From a checkpoint of a small mixture-of-experts model trained on Wikipedia.
Size: 13 layers, vocabulary 16384, 52.9M parameters.
Experts: 20 experts in each of 12 layers, 2 picks a token, a softmax router, a shared expert of 448 neurons.
Training: a variant of SOAP for the experts, 442M tokens, 5898 steps.
Below are experts of layer 8 (counted from 0) of a mixture-of-experts language model. Rows are named router (the router's row for the expert) and show model dimensions 0-47. Each number is 500 + 40 x the weight over its row's rms, rounded and kept within 0 to 999. Numbers have three digits each.
After each expert's rows: "gets" lists some tokens that make up at least twice as much of what it gets as of all text. This comes from a sample of Wikipedia text that the model never trained on. Tokens count by the router's weight.

# expert 3
router:522456506380473449449424544554494485460472471545468557527564513502490525552480445506497576500475549463523479422404515470490477396600470492512582
gets: "(", "| ", "- ", "|", "=", "who "

# expert 19
router:457562542465454490474533484569470482515488416503474511435529506460439558485490464527503503513520531483512521483491486576449497505524550520583499
gets: "-", "and ", "to ", "–", "re", "ch"

# expert 2
router:543494541501462489439473519558478478502506463484503554500572519497471478491449506516470557456497541523506491476482514497522532476522473502531509
gets: "of ", "in ", "to ", "for ", "from ", "on "

# expert 17
router:558459517465510478486490539511483488509437483602451520588514526534493494502467471519447488472469498489553603449474487567558485478518513494520587
gets: ": ", "–", "-", "- ", "th ", ":"

# expert 7
router:542585514502463484503434538520498441468507503496515543552513585463437530531482445525520567474506500463532540449480493512492570507554465543508501
gets: "was ", "as ", "a ", "is ", "in ", "be "

# expert 14
router:530514541423523475429475512523433493433409452503470604494513570478511502535460516555483527494494497500516484435470472556528521472532506433479534
gets: ". ", "\n\n", ", ", "\n", ".", ") "

# expert 0
router:554526549456496462472469550520500412522531462490499539500566512485432553570511474536529548513539552482511493417436495492535506464573529511486527
gets: ", ", "on ", "was ", "ed ", "had ", "-"

# expert 16
router:540515489428454446494488524566433494432469419532522571513499558507484504545514504603451592480412538440568462462440494528576530491599515513495568
gets: "the ", "a ", "The ", "s ", "his ", "|"

# expert 9
router:469489567465513475474514529525476453435502499539482521513543544519468514506484479531500549458513530468505496466474501542477506463543497494446536
gets: "| ", "- ", "\n", "\n\n", "The ", "the "